From a checkpoint of a small mixture-of-experts model trained on Wikipedia.
Size: 8 layers, vocabulary 9909.
Experts: 32 experts in each of 7 layers, 608 squared ReLU neurons an expert, 1 pick a token, a softmax router.
Training: 397M tokens, 6058 steps.
Below are experts of layer 2 (counted from 0) of a mixture-of-experts language model. Rows are named router (the router's row for the expert), down (a neuron's output weights, with its number) and show model dimensions 0-159. Each number is 500 + 25 x the weight over its row's rms, rounded and kept within 0 to 999. Numbers have three digits each.
After each expert's rows: a language model's description of what the expert responds to. This comes from a sample of Wikipedia text that the model never trained on.

# expert 21
router:470472472529477522469529477475480469525526482468473480472473523520527472477524474528477528530482474527522470526475473524476472475518474475490473475473527519472528479524525475479528498479522523526525470474526522475527526528528523528530520473511527527474472481470530473478473483518475524518476472529527482475522476476471529527474528475530480522477527526527476474481530478505526528526492522475503526526525474474531529475481522522524478472482475475533482526472523527526510477474480461
down0:461504536442521494477447522497529511492509495525518518494514516523496524473531510523528492501514486497552520500517485493532485450519504517520527510492520467500483490512490508469556466487496485469497516493513473538463495467509478521550478538483533459516531470503509523475551470497469483551454481446486515514477508521533488475471548521510520415482517481489481502495501481483479488493501493509472504528471521473517520487515465499491504492510497447492535489537524507513523467494521539
down1:544464518509499517473506516478466433464541543468496457519475470509454497502506520508478512528503507525515517501521504505524503467494504498498542504490516457487540480475519486513484505544490474513477498456513551455503496533514489539514514553522467472485557543526493464504499486522478512471477498500478501514576510506479521475478495508453500509530472504489523476522521512490494510477467468538467473452496526490458531522500500507501550508503486496493513503547503479484474511472505520
down2:502494479499521509489502508464476523524513445497546468513513505483520499522504500491503478464502508474482526487477519485514495542517526473496546514528564512471477498529462488488518475515487486508498525521452519520517477502511535497479487577449495470492534478517542514493461520504532476496469510505464529513536522491522481487493504478440528536473480459478505506469466509497532469490507474458517489530489497533487510541538507504484555520514435511529465503481493491482502523451494503
The preposition in and nouns about institutions and careers, such as University, college, career, life, century and wing.

# expert 6
router:470469473531474521469528474472480468525526480467471478476474522521527472479524472525476530529484474529522471524475474523478472473520474478492473475470525518473528479525524479479526499476522524526526472473526522475527525527527521528529522475511527526473471480469529470477474483515478524516475472530526481476521483474472529527473527475532472522477528526526476473484530477511525527528493523474504524524524474473529530471483522522526480473482472476531483527471524525526504477474478460
down6:526548515471495529519476496463477497438551468452476478546469490508509490520485477493495513469510526502495523516501533507501462505468455493490512494517477493510470546494477532530510483506532513475528505533513458511498440485519482502468489543524492530491517497502519505488493490533526487519486541481521540471519510506526479545508488458549511495504469462502478518539504482494541515502472470488486479509453547473492478487478503491485455489516507489530505534565468493513543494502467489
down7:490511532460505468510508498462525498499470511478456473522561515453532534492480505500493518494485462487514524516524499490551531525507499522471542490520487547464504536504517492493488489506481496501496473457512488454503509440476495503463507497486535503516494513455518507480513535492493536497561503500507534537461502489423489548502468478528519502529515543480487495510480511471492490506509488529485494511516497469514515489508463476502495497491580492508471521463514556506459493513493484
down8:484551448483474495517519490498498550474505520481510497471494474520517521488457532511497503510477513494475512531468523520473466509498502529516532505470480531497508502504485453466528552535520451529506556489495503533451533516468477490531505468516488508461505501500502528492472530535468500474476543502507499496495483494485536490466462501498480543508467484470494505484493494538512544473505484515487508449528529502498490504453504459472571528488516491526485475561498472501535508476517503
Middle pieces of words such as bl-itz, Norm-andy and regard-less, plus connectives like to, with and among; also list hyphens.

# expert 15
router:495487492495446504490495505497451496535509478502504506522464537525508507507501496562460503505516503499505478499511491515473485490495498471487510462498520485499507415496515478444495502480546501511546510493503544506509490489511562505499510522518498521505504438501510500499470491468474544472476502508498463461557499493488507510504494481570514525492503503503487467500495466519567508570507492441494504514495491496508497529505528526506508479451510437491496503494525505510470502456470524
down1:564527492503547508513490498502538495523559486518517518510479510484471501525481448528519453506498530526487538501449512482506525510500539496484485459485520532493530481499463518483471452483456508498452498511544522503472484484473473534523504482474478527499548472518523491494500477482481522497516455557480452501493530500521486532503485541484452504479485526504505495495515504483522473443526515495513478466480538489508485540502506477508475534528490455520523539530489475476501489491511483
down2:513525465489500534497500443478495509537460508517488567460542534501477503546494533506494531526540540524480498473468483506488561516495520472486480556523496468461509455529475485532444469475500501480528519488500487505539492541506508529510521522512497499504524496514546493485514515531531469498511533489481478524528476473501532507500509456477512517488526494519508475502500506500528447523474514499526496464482511515470495519481477439482484453491485465471469509478483503478501502475524513
down3:522533543551525529536513526488510493492474449493483528484515523517480472498486491479509530475524488510501486496496527498513516565497502471496491520524476511486486521492473513529470513515516473502495521471475514482456506433479548474574517490526476527505451455479496525494504457503512517519504487526522492502507487513502524472527489525503474535542507479499466508472529531527507463486496498473452479499528486487499454484496454441470462500511490484495481497539518517512488520498553545
Line breaks ending infobox lines, table rows and paragraphs, plus opening brackets and quotation marks such as (, [, ".

# expert 31
router:471470473528480522469527473473478470524527482468473480468473522519526473479522472525479528530482475530523472523476474523478472473520474472501471475470526518471529479524523481478526499479521525527526471473524525476527525529528521527528522472512528527472471479470532472480476480515473522518474472529527480474522477475470528528472529477529474524476523526526476473485529477510525528525497521473504524525525475473528529476483525520525484472484472474532481525471524526526503477475476459
down0:515512504487504461538483484485512498553476538502511560511476522479501473514514529479515526514507493502491510474500516539470511503458497487499440513546559530496527544484455488510471502471496488487454507456517553474463483495444518492472498509507479491497490484520472531468505551515491516521448504475468484475490502524470516523501489495453493482514518487482517500490516505492498485498523468543519485534484503499520540513500516565477494498444504523542509475469502507499519501551455505
down1:502490518478496489477512525575508524516517462504524518491465492454490519518508533481553528511520520478538465472470512511525492491529529501463512482498520532495536496465469514507495507507500505549490509523523512529461472525524461509499497507517551487458439511507436436474519516552498501496475465488508486483509530503464480479482466544497488495498493503486503541512446482498553493541515512470505502513515532470473498495482502468530500465466520485480514494485508501452484515513509487
down2:508502562531523497506567469504516522481523516468508457498548498523490486558488510496531503452503524525503545491505512528502533534474497516505491533484487489472497497450510499476500516516485446497496505476489460523473501493499515481512532484497495482458476471482482435537489529469507490468524515512460488494490482525501487506524462499499541497521529476458492496547478480505516533474547462469513472510474525516507477502478491532485518472507524478524519491513427517473542496528485505
Letter H or h starting names and words, prepositions for, with, over, under, and the word even, often in tables.

# expert 16
router:469470472528478523468528475473479470524529482469474478474474523522528471476524472526476530530482475527524470525475473524476472474516475478492469476472526519471527478525524489478525498477520525526527472472523526476529526525527523528529523474507529528471471482471531471480475482513478524514474472528526481474522479475473529528471528474528474522476526527526476474482528478501526527529496523476504526523523474476527527471483524523526482471481474475532483524472524527527506476475472455
down0:522465459532491501467519502529467512504468501489535493511543547492529494484535534529521505472462531503510459508515478505514495515497523539501468530507530513538510495496490472526500520495493495491512463522484498495468502521533517511510495449499460510542478467508481493496517517510470540460510496507507496555493507522448540459504487473515481441471493496481510450489502530529451475485467488531471492519498459527495461483467494489501532538532503543492525460501490546512535459507535497
down1:543483477524536508521493539522563553484455496548484502475505475497541531503483506490501512503487469472511490489474524516526495466481469489509529502522503510507486527489475486534504499490509482465519515492492458524505516480482462473452497512512500485491494504527517479536529499486525525466499498539496488484488503504475534483493487513497523542541508520455558470459533503534474467520470497496442484473520472487474502521524548521460534504514477544485495491470485477488574505485453500
down2:485530474495527501514519508517488461493485503497493543486515497521480501525512438430518486554515506491487523505507463512521530467518488527472515511500519483434504489493480501455501489530473477513493486512457494523485527509528467505472462525465483501519548492504477509504512501454503500453548539556518479546465512518487508513449495503508478475478492519495509482509525510494517522500476503501482483522552502493530451476468515559535471478496536507486448534499504514498524488535489528
Word endings completing names and places like Ch-ange, Sams-ung, Portug-uese, plus country names Spain, France, often in species articles.

# expert 18
router:470470473528481521470528476474478470526527484468471480477473524521528471476524472527476531527484475524524472525476473524474472474519473476489474476471526520471527482524525482477527498477523526525526472473525522476527528527527520526530523474507527526471470480471529473479476478516477523515475471528527482474520484476475531528472529475531472522474526527527474474483530477506523528530491523475501525524523475474529527469483522522526480471483473476532480525471524527528509476475473457
down0:523543538499532511510453484483477502555517503459518556514529482468515500506567487489472459474549502492506494554506468489541488497531527506532540512485489471469501545495523526493516488505479484490471473512565526471490512476508442485473499500477491475511447513527513500472493498494523492494488474518496484479516490474484476510489506472530507457472512468500478500507484474495518480505456475501510524530493497518525513479476493535518575514543503490530473532526486461517492490500490511
down1:523527530462496515524544490565527492481475541459482502467481488499462535541493490476538538463510513478499528477549497461475518508503500485543475548462472487490494523500515503556493508505503516509535496478490487467521514511479534470458480478497451502483480525514481520495506468501510517446528536467545483474483505495496481541500488499516504446495460530553520494484528472506502523513484538492516484478510514469470481483461500518525518544478471490504502507501505476511521527465484493
down2:504471501504494557473519533503497460491447508529520487458552515476501494460478505542531495465512523520440459483480469467474529517517533496472478499446507474466527492501472478508482513540514494494513525526514490488499513492534518535513550478544512517477539466444491538516490533478510534502482501505481495511485526498493529469517544492447498532493511477516481517505472523508541504482507496528535483514548476530516471517509487500510488479514501514488468439511505470523478481508472494
Sentence-initial The or It and words after is, was or which, such as both, following, connected, similar.

# expert 14
router:470469473530478523472527478472479471525527483470472482472473523521528473478527475528476531529483473529523471525476474524477473476522475475497474476472528519473528478526524479479528496477522524526527473475526522479527525528529521529530524474512527529473471479471532472477474483517476524517474472531526484477521479475475528527473528473532475524476525526526475475484530478510526527529497524475501525524525475473528530472481524524528480472485473476532483528473522526526511476477480462
down0:503491466522523548530480526513499527499485489503511541498488499474460509487527535539516486529524495490508492559519507522529545554514476487473486526450530508462470522490521453516531515482488481485479511507479483485501520504487483506515490497445507479502548517502501509521489462494495472456453441493504518493482470520522509478495460503460465508479461500502542522535477506517507499512511471491505477511548489496531494465504473482495497524489486516544498542486458559520494484544480442
down1:474505512530545510521459474509459495496476490513494477532492519482488494519504517488497477477456477519474483503491452505486548474491520504517522515534472516469505483518537498497496514539555503497521478494514454509494528498444484474490524553487505462528493486521515501535456497547463527527451499492510460532505483486493489562572490488479511513532525475509478502493517463515494466527537509463490505506500513504455505509535480504489523508553469457492507554508488504462516465501487502
down2:481518473514545520502533510506485512494505494552518566504514481448482517489511482507541492500554501521470492527518517487478513481489483525473503545528499511501463488501546451463506517450519496470502526486527509517521484539502488487505458504444501497463504519463516497498517498510472534502471480535484490489471522476507464445516507539477445479512549475475521470541492459524531508497514474502500540503534495475488490554482499481496498482508500469464495490560479525494524497482481525
The word "the" after of, in, to or at, before first or same, plus name starts like Red, Green, Aub-urn.

# expert 19
router:469470473527477522471528478474481471525525481467472477471473522521528472477525474527476529528483476528523471525475473525477473474522475479489473477472526519473528479523526468479528498475522524527526470472526522476528524526527522528530522471505528527474471480470530472478474482521478524518475472528528480475520480477471530526474528474530475523477527527525476475482529481508525526527492523475499524524525472473529528475483523521526478470481476474532483527472521525527504476476473459
down0:517508502454518500490484462511517499481522523481467523528493479450490484483488507506500483468533483510488488492474532483502509529491478512462452450528545456471514538507492532514498511488490511535501489511500518474509526537507542550515501472498522493494525514449510491490515479492511501476483520494483476502532490467499486477515502495480520513552473533518529474509549514476523515481493515431449509507542497463489540565476484448511525516523499467546488500540547508475519482502465467
down1:486525502518490494505496508484473509522527514501504469506509534491510478447489515500454490519518506495533509552486512521491549497488492484490486560530516545515478459519429491503468508489452463464487488501527462501509474478492473495522499511496550525482497455522476475525521503515461493506476533481518488489510476539516493471473480554445503543460548457489548517485497527511522494521487526499498481534518490517510482460493511492484563512519504480500503529497520465549486509499465470
down2:537505490526534486484535482513476516489466477526510510541546501482539520547514502521494483532449505474551496512500549488560477508530472499481480514459484497522498481464509513521478503521477487469503533497486465500496553442510512469518485464494518470520511519525523557444542461463534502494488512476492502470497471482486507478477491498506506496475511512541464516487505518540480515477495503483476486488466471494538486536500502487487531524479480524501486446454514512491535477534525488
The verbs was, is, were, also, been and object pronouns him, them, plus word pieces like d-iab-etes.

# expert 5
router:471471474529478523473529475473478469524526482467472480472473522523526472478525473528478529528478474530524471523479473522478472474520474475503472478470527518474528480524522472478528499477519524525526470473525522474527527527527522528529524474516529527473471480470530472479476485516476522517474472529527482476519480476471529526473527475531477522477526528526475475484530477510526527529485525474505524524524475472528528473482524523527480473484474474530484526471523527527512479476477457
down1:476492503499464496504526477518460501508467528483468539474519471518512458519537497509482492521510487542533515510476493520467504473527517499514486481509501501485536490461516450470480477499496485527579462505490483524507468547471508466507486453538480563505453482520464510484491487519478495516509523539464462495480526488459494461532499540464513492475525527492463474526498505496514502476505505510531535525483541519532491509512485504478482552537488505465527504558511493517502527505479481
down2:477529504524481505494455533481503513500527519461503511495516501459454462511496500467497478518521474500534488500503569511455550505501494478508508480466530529467467473467502494490464526503485512513492478505481507501521464503541484502532481519485484583539527527503501474506508531482509526487486533488472537484504480492476538583458475518505510521511506500508488485515472496470493543495488521539498485497461532518515494530471475496508443532493496473508535505483481487469488494515559481
down3:524448510498482444459490498500418517505510486502522500509549463508517524506483518481519487507479475488489525560511510533515503490513507531501558481507493508494490477469502501482526541511507487486484493480497502511483492509478502478465494513481537511478515504539476488511532510474479528510492505517509533546505508455493515491482499515544524483524468541486535478493480504486531479512488507484480496452497504557502515467539487535536470496533448503460472498481485490555430479487490558
Verbs and modals after a subject or "was", such as not, will, announced, held, said, confirmed, plus mid-word pieces like impl-icated.

# expert 17
router:471472472529479525472528475472478470525526482468472478478472526522528473477524473526480530528480476529522471524476472525477472475520474478500473475471526519475528477523524481479527499478521525526526472474527522477529526528527521527531523470512528527472472478471531472479477482516473526515474471528527485475522480474475529528473528474534477523475527528527477473484529478507526526529497526476503526526524475474529530473483524522528482472483472475532482526470521525526512478475476461
down0:505499500514491551526488448524518524461499549544500530522486467499449507487509539486497461522502552525480508561529484501534477497537515529494500480468533552531580482494488437503483501482465504524534484481497519473518497538494499498485507471525497479514496513500471546503481491538509516513490520522494494488469480529516495504477482538480527481528465478505471486510489469491475517502489509474485482453469514501480545506538477492458471480482504523500492500520452515464515505500472482
down1:500510466460508499535515498471523477491491497465523518478500510491518508469456514476488497486479468489517488481490507475490473521498488507476480519532471491487498492505502564551483478475516523429564530521481470513507533524548519436503492520477540469529481529467496460489503502477460548524512474525506506479512518546489495468495431503543465520479515520502500518519528470471497486519475494525487514507482513521509535507517491489532492534487529499524478508506505468506578482489516490
down2:476446479467518494499521511489458493494498527500507517495466465513487506482476505557526478470478473502488501493492483475494513511484515522532520479478515483483507502489475482479546476497505558556520515471521457535480501499488466485535464505513517496501471502501509490457487530520483509508492475492518482523483479505480480468552551540458536475479471478461486492531507545549492513491515550524527491485506517476465532549479476521484487539503465518496502471502560534537508506549512473
Middle and ending pieces of ordinary words and names, such as V-ict-or, cover-age, preponder-ance, Br-ace, plus "and".

# expert 10
router:469470475527479524470531476474481470524526480467473483471474523523529473477525473526479531530482477528524471523476474522477470476519475478491473477471526519473527482525526465480528499477520522525527473472525522479527524529527522530529523472510527529473473479471530473479476487519476527522475469530526481476521478473471528525476527476533477521475527526526477474484529478513524530526492525476506526526526474475529531474480522519528482471483474475532485529471523523529511478477473461
down0:522526529476511458473524513492494523504439501488528488516537496511534508516496558506513559508513451483489543497499525534495518503489469492505454519496497513530468478491534503514506502503501424489506485450541502518464563501527484516474480473492472531532534479487478529499478488513451541466513500505474492472494513490488532488494498522492462540476482526490519544478446499534496474517465482497475519471472487502494497469482507532494473533513530513495499487538456545512504485482504496
down1:551493526517530498510523489491512525499462507525503486481469490499535508478542511471540498484472494481513540502520486478461514471521456471508532499487436475512460497504516446499502511517474507491487498501522488497510466514505505551530525467466495542482472456536489505512497463502453479471516455528488489536531532478501479492525493496483518493502447526527455541470503509515523521510475487500500532480481528479458547548515496495530465499507488536509483526486477482458488543519523543
down2:468476510497479523510423496499473473472520543528482525492489504561470529508497498489465477494484506481510529526473482483523502533491461463491494473521512493512506490509498484514493515531502526481512519506553507472509490547499498494527533544510541521495490513499513469470496507490504511527518555478474462483520528499483482494477514499538499505489488502455440515488502503510490505468461572490499467503439492519527556504504486487480508529518516487498512492470455516564535458511487459
The conjunction and and pronouns he, his, her in biographies, plus capitalized place-name pieces like Tr, Dev, Bangl, Stef.

# expert 2
router:471473474528479527472530474475478469525525483468472480471474526520527471478526475527477530529479475526523472526474472523477472476521474476492473477473527521471528479528526483479527500478521524526525473475524524477527524526527522527531524475511528530472471483471530471478476484514476525514473471530526480474523476473477528527472529477529477524477521528524478474483531477504525529529496524474504524525526475475529529471485523520526479473481475474531481525470522527526508475477472456
down6:514456516534500484497504544503466459510453498514537497467497472498546486468498486462535508534502513502507478487528503476504523509493524507508469506529523471476516489518526510534497521453511545497464517484503539534455477492486470519551476498483498470491494522562523521493522544491499459527480487453525475482460489482545543488501472487504504464494487503514515522530458517480462523473482536534503510505501480523496493479531505540524488521455466470496492451526489535477463484501510535
down7:499489502486534492513507479514498517490480550513531520526451499493493500528520532457500518500535485548428474503539491510483505528520498487502530430513523459453456502524498487446520496490472509530462554500525502527491457504489517493496541482511525501489489485491523496500516487474483492489506508489505488485433531522519488524487472497517492540504472470515527553443535467497512521478498540520486503461499514507466521470471494472511537511459490514478524485527500507501483550481481521
down8:482501514487501561493492507487480490522485515462499508472509461478505528545486535505487485451513507514473465496511525506480495501488519451478497463528464545505477508493489540535499546522507510439442493515473485496486528541511479514511470489472508546530530499515490500473496493486562500549520510492495507502456528522477560450501475460471534460467517516487513514517480468500505490483493534447551484517503516503514500489502523490488480523469508471480524475522516503547491496531527485
Mostly commas ending clauses, plus name fragments after St, Gr or Br, such as St-ra-uss, Stral-sund, Canber-ra.

# expert 25
router:469472472529480523469528476474480470526528482468473481476475524520528472476525473527478530528487475527521472525476473525478473474521474474496473475473528518474527477524523483479527498477521526526525469474525525476528527528527522528532524470505525527472468480470530472479474481517476523519475472530527483477523482474473530527472529474529474524477527526527474476484530479507526529526497522477505525524527476476529530472484524523526480472484475476532482525471522524528506476477471456
down0:468511542494530513492497465468516484486520479540494552519507510481508483484543519494505497494509449472506542502514543505465534519507487450487507502554482518475473483507473508447500530489498474522475488505473481514543478495505495498491514474495515491511535489490489533523536501491498489485520473479437529521493516508500530483487522482458525488451495492516500542492466495503473488440509516494525483489536529544483474416518478503530487514524488432519513498519484524542529490535514520
down1:488486482476507508465517522481480529513551499521492556522517500486507480507469518543478473496501502463528483501496488510488483516514445505492452456540486491492450540433486538490504488563495500502515477500521483499539554467487499489503497476454500503523513486500502453497502491529512459502513502481515498478547528488517489546466528486519524508516507522502521464518524540493512541470495493503486522495518455511489492584524537493490503506479468522525471475482461491471497468509465513
down2:527485491501551504530497559469461517492485537447444509502496511504478507544507509479503466493484469520491492485458497529453466513479488512473507499523508473494490487492513531454529499502522501502489496473534484512510527499522514486546517453481511518502492485487471581493501456522494526504528486474507487525471546472473521499545444529543502520482554488482499487504537544491492485469509538501529514522475544509495460525488459503462497508519514489506501519490497505508471504459489469
The last digit of years and numbers in tables like 2020, 2018, 970, plus possessive s after apostrophes.

# expert 4
router:470471471528480521469530475472479468524527482469473482474472523523529471477524472526478530530483474528522469523475473522477470475521473476488476475471527521472526477522524483480529497476522524527526471473526523478526525528526522527531523475506528527472470480471530472481476483515474525519474471530527483473519480476470529528472529475529476524476524526527476475485531478508525528527498522475503524524524474475528528472483523522525481471481474475532484524470522524527508477474476461
down0:482461540469504471463522509493539515489504466527490478476527516494503493503501510445509487504461516525448485519515507526504494508493458520518512485524494509491512505481562488442498504527452488468529494506473485469465511482495484544479491498483456487501500531486548483498501467524513485497537510479484476529446506527494513524537502465462503549510529455540575471518484532491507486518473529466496482498503544495488505459479498494535498506559510505514502479508546504523490517512540494
down1:512512462558504523482466516509490514468484468520476464508551505552521483469537539502463530504504466480477544512500512508502513487494534524495523505478466499529488471522505488511489520481478499459509537459484511514462467539521452433498521497521521468509481527482503493471525504503477496488514474511526518496469500475519471503533498497534502489494489507496500486504506499469501531485498480545444493487496554520471485508504499493492521536483513487509444514528464535558513430537500532
down2:510504546471503519506508511508475501497498505541505475467464556476509499456488517472512503527478550466508511488431463484494484492494539509473473555494548495472496496530481539478486463510504518450528502516514464533530500494516486505514478533447514498517490503520491485517510495464536447464538481486510486479500498510488505478530532517489438508484509531529486525522471486499489494489478468472552486489535478456543538521476502504560492523480500489486511526502532527473511488507515489
Number and quantity words after articles, such as two, other, another, last, plus mid-word fragments like irc, val, cc.

# expert 12
router:470472474530477525469527475474477467524526481466474481471472522522528475479526474528479528530482476531521471525477474526476473473520472477492474476473525516474526478523523481479530495478521526526525470474525523477527526527527521527530524473509527527473472479471531472479476483519474522512474471527528481474521477477471530528472527475530478523475525527527476474482530480507525526528493525474501524525524475472529528473482524521525478472481474475533482525472522529527510479474478459
down7:471484455492542504484502476492472536463474511539473541496513540478474526540457453512509505465541489454533530515453496448521508516504492503496474547512491500497519489493532537492493475453509506439487522515486501532518480477547507497491471475526494511506483502493515475484510515530514462459480455532495490505483523473553475486512531496492494516484518531480490532513490478566533458508478482520491479479545520519516496508501501504533471526486505484527517457516490538473516521489505512
down8:505483507453532523535537475508511460530519516431510523518516509487488508528529525481479461511502474502471488509458519491466468508489488548502496486473496491502521540480475528546492464524477449489479551517492510477537529463520504465498501479487527527500466532503510445511475512522528498512464517512495488493505469478516509499521453489477473452524524517440475496489457514475515476487519504554474525490482492522519503526521497546514524485530535529501496482513507486504455506549521491
down9:487517518486527452483483546494494521551476494487501531577484542556507498535518519464467484444502476511526472546517469473519478501484495497498531521485484487485500507493503518528515526519478526479480509477469483504482477510454503518491505510472522501511473474516531526529496507489488538481467499510499541528498502483484496488538507466535460481498478531513477527551450472500549486489480475490513523500522491466478511474471505516575474477518534515504476493467540482494492475490492462
Words after of, on or commas in narrative prose, such as during, after, a, month names and govern-ance or govern-orship.

# expert 0
router:472471473527477523470528477473478469525526483468475481472472521520528473475525473528479528530484474529525471527474472525477473475521473476494476476472525518473527477526525483478527502477522524526527471474525523476528526526528522526533523473502528528472469481469531472478475483516475525508474472528527479474524479475474531527473528475530473523475522526527475475483530477510524527527500522476505526524525475475527529472485524518525477472483474474531482525470522524527515476473477459
down1:488534482506546459489512484497508566547501467476479535509484514500528481488491504505515466522464496511511459463504504531545545536524521512482470571483490487471503516475473466476481506501471496497503516507528541503495488513525504564457493477464525507503504502516493506514559507492500477478478495527494501488491508477487468510508486498508474506499539553464509454540525492513521514504512500485444457489516471535517458474477507517490474464532528503463534505519451463475500516491504502
down2:494506528466510447541492523490500505497456487474537504486493509524531514468461472475504480522494465482506517466503479485450460534503487474506541520506480449505492527504483519535561468507446536519508490551519512553514475480472541481520504474475489459527481490450472483501504518506533456475469478556510495481493538531477531515520497493483540512494509540495512509505502499560487490502495524544488503514516496452521494497508513489512469495484502522479484472491544495467512540518506504
down3:509499484478503480484462519495501510441533485476489503576499476494484528481542423522540513523458487469460508524467481510541484509504510465470506485506493481501500432476487494523505513524520470492482523535492514483530475535518515520542477535498505530498494518520478495487516545489520451497461519511521469505499494468501530531489468480534451516469527525527498505500514481472491504474477464503512506494505528555538489494494552480519476510514518479519519486518486471508532513519519456
Leading digits of years and numbers, mostly the 1 in 1870 or 14, plus mid-word pieces like Dep-loy-able, altern-atives.

# expert 29
router:492496492497468494486495483504475507525505475521498498522480533507494496455517496519455497495530495500526496592458466513397494490531480527531503459514486493478488470537557525455497553486525554515519457490503532494527543516512527500511518520505502526485501522492522484482473486512488513465497496515487456517540487462519525512484511474481449527491501503508443494477486489473513499518513485493456500510528476495502531516512489491521517495435512488486475499467501504502513485497489525
down1:497458504552523543503507523471473456491466486472545473474502496487463481530465477489506469475451492493477542532496496501482518491513510543523493474468506537495491496525483534497529530516497494509506564498492501500531500494531496514474477513464482482510534495525495522445487533517516512546477460442523499496494476448452500533492488527469508547510487529473574469492508503499483461500537496507542496506489518492508520498492471559474524502502513470489501504517488532503509531487512513
down2:459542530503497528528517512491494485507505480529499493514516486495480507483420500478467514546483477526528495491511433502481540490502549512469492467499483495475489488489503474513472515472494463459492479470455487480507490514523507454473480510521518460488471536502546472509526511482544498481534506527505491488503456523550500471532492530492477463483501517482558530504488515538511498488495510460532517511464473507563486513515503465541481479506543516496515519493509489487535519538518472
down3:496492523487495538536524522494522507526485498461524495497475530469481536493475493519536497514468545496483500498547504498501479504509524483523495491488504454530494500475490514526480534496437505494445482450505496471475480497477478543469483532483528463593496505438535486492531516515503481461496510491517537513488521480524492480476515483499502550499470457456514484474512533543500489485540509504533493493470513475494499462516506493487507492484559487479468527517476515514478483502541532
Cell-separating pipes in tables, heading equals signs such as == and ===, plus periods, colons and semicolons ending sentences.

# expert 7
router:469471473526476523469527476471477469525526483468475480472474523520527474477523472524478529528482474530521470523476473524478472476521475472495474477471526516473526477523523474480529500477521524525527473473526522473526524528527521526530524471512528527472471481469531471478475481519473523516473472529525481476520480475472529527473529474531474522475525527526477474483529478511526529526492522474504524525526475474527529474480524522526481471483473475531484526470522525525510475474475460
down1:502457494508499541444537459499497506492489477430498510502503458511510480494504525459525510502520515529510465444515492533514564515489523485534513472456534478528482536529523507515494500514518472526473472484471512489485486501483525471463503552469483485517505539468495526496532532515495476471491481521480450519470482468506475471490483505506521430531515508500517538510521510493474490496462542502459524509498501507510498528519496538489554487546504501495467550518495501496514491521511490
down2:443492495484457507503479483519501499480497519469458511526553559492507533534481488509515461513515526472500475521524462488473539507524530500469502487497497470536538518486514487475502498493464511475463502508534509521473497507477490487477508510534479469462480527431502514471485495496511522512465474527481502509486491462512485486527528509516541483530519542493534489519468506523511527488471488489574531482542481552504519540449496495509475478505488513513469480501558501489533512469475481
down3:514509499489504482515481469516503476493492528495523471494501486487452493518464520502472468565500457492535528536495516487464526464520460499522466507522487507489536500468468531516540497490519482517493486512519490533493488510510485476532510548464479468458508501518482486526489508506498480490563507461510520518493568454459551485497525513464465444523467473524504476494534520517517513511517500529475474491564491485495528468534493498509477527478526487512497493504449507534516468538514505
The digit 9 in years like 1959, percent signs, and word-opening pieces like hon, pro, exp; also out, team, by.

# expert 23
router:471471472528479524471528476472478470525525481469471480482473523521527472478526473526476528529478473529524472525474473523478473474520475477499469474471525520473527479527523476479528500477520526527528472474522525476526526527528521526531522471505528528473470476470528472479476483516476525517474472531527482477522476477475529527473528475533474524476524527526475475483531478504524528528498526475502525523525477474531530473483524521526481472484474475531484525472522528526507478475475462
down0:485499515500520552544529469498483542506500512501515479501520514517525474491493544471471544501518499523488474500469515466478537475437472531488541503557444499502508516455496457491513488524496503474469516506509523500492518503511496509539495498509507517503560519532496501512508549491463502480495525498486446536523464503508451481497512557513512507494480506525498504484486478522463515515478463495520484511469515512481443507510489464484481446539506493525481474509522517500487509417507505
down1:480486531487540503496507477524494496518506504528542503556479515484447510501526496527524469466531543485508503529535523502458508465545551466519500517489510526496492482513480510525501478501540483515496510509519514489498522454449483485515481490460474486457476549461487515512490500468515511492504459518500479483494522498468472442536496470484506497463514512489497525510537466475494478507497486487478486493507508523535509556507535480512470582479524474521473480524494495460528474472523461
down2:492535488499522485513488486506526520435474487489540516497470477525499481520524474493420464502496509528502505497528491471536504479535487506505500500473471496516444518536491529477520515469435489490474518485492532519468525518514486520520499495486544509465506517515492479530489533502470485473522549480507469480479506543513506540485491484504503481486531508474481501484428532511501525513509527524468529492500511574516523468538449512511531487505523510508462505526470484505506478532460499
Apostrophes in possessives and contractions (Kelly's, we've), prepositions from, in, at, and word starts like Th, Ph, B-ach.

# expert 28
router:471471471529479524469529475474480470525528483468472481472473523522527473478523472526477528529484473528522469524477473523477472475520474474495474477470526521471527478525523484477527494476520524525525471473527523475528526527528521528530523476509527527473469478471532471481475482514475524513473472528526483474522478476470529528471527474527475522475523526527476474481530478502525529529497523473504525525523475474530529476485525522526481473483473474532482525470523528527506476474477461
down0:492504512535526505483481522509488495472521512516522466518523521468479509463491527501454499521507534476520512498538478475521475465518431517504489534479529466562505501500463506510487481468451403465496499517515473505491510507558516501466462508495520508500500510497470445491458504509485500530492541530534487488472521501531496446503484516503493472490487515488518516479497513488519488507520482521465541518553468529532503513515506474513495527501531494499529499479508545472504498469540533
down1:540523489495514523486503490511483505538519506496510543530517504488506492549505506468507522490476478495486493486554455514492449521517455552516532517446512538511498498476460477467498502489518489451494477485542471511492486489437518463491499521531492551494494517484502512514479484472478511525513460507481437492500503527514490507483446498496489532531475553496484501466512505515489538505484474499520481499460485479486510486549513536536468474464549509494518540521457520522523512487511533
down2:527487487533499496526516459505454488505477481483516481516573500492443471517538541497507550519485486509486459519508480518505514523521435454560553494521472497460475529556487492472509458513483504487529485529517477509470523542462470520516485496505488472514499493543530500494498485530511517489483512561501483500479503496483474493457518549503518541454555482510484462484529496488487518495492498532488515499490515525511493487498508486495476508460487489521477466505510474497512510514495467
Name words and prefixes like de, John, King, Jean, dis, un, pre, plus Chinese or Japanese characters and odd bytes.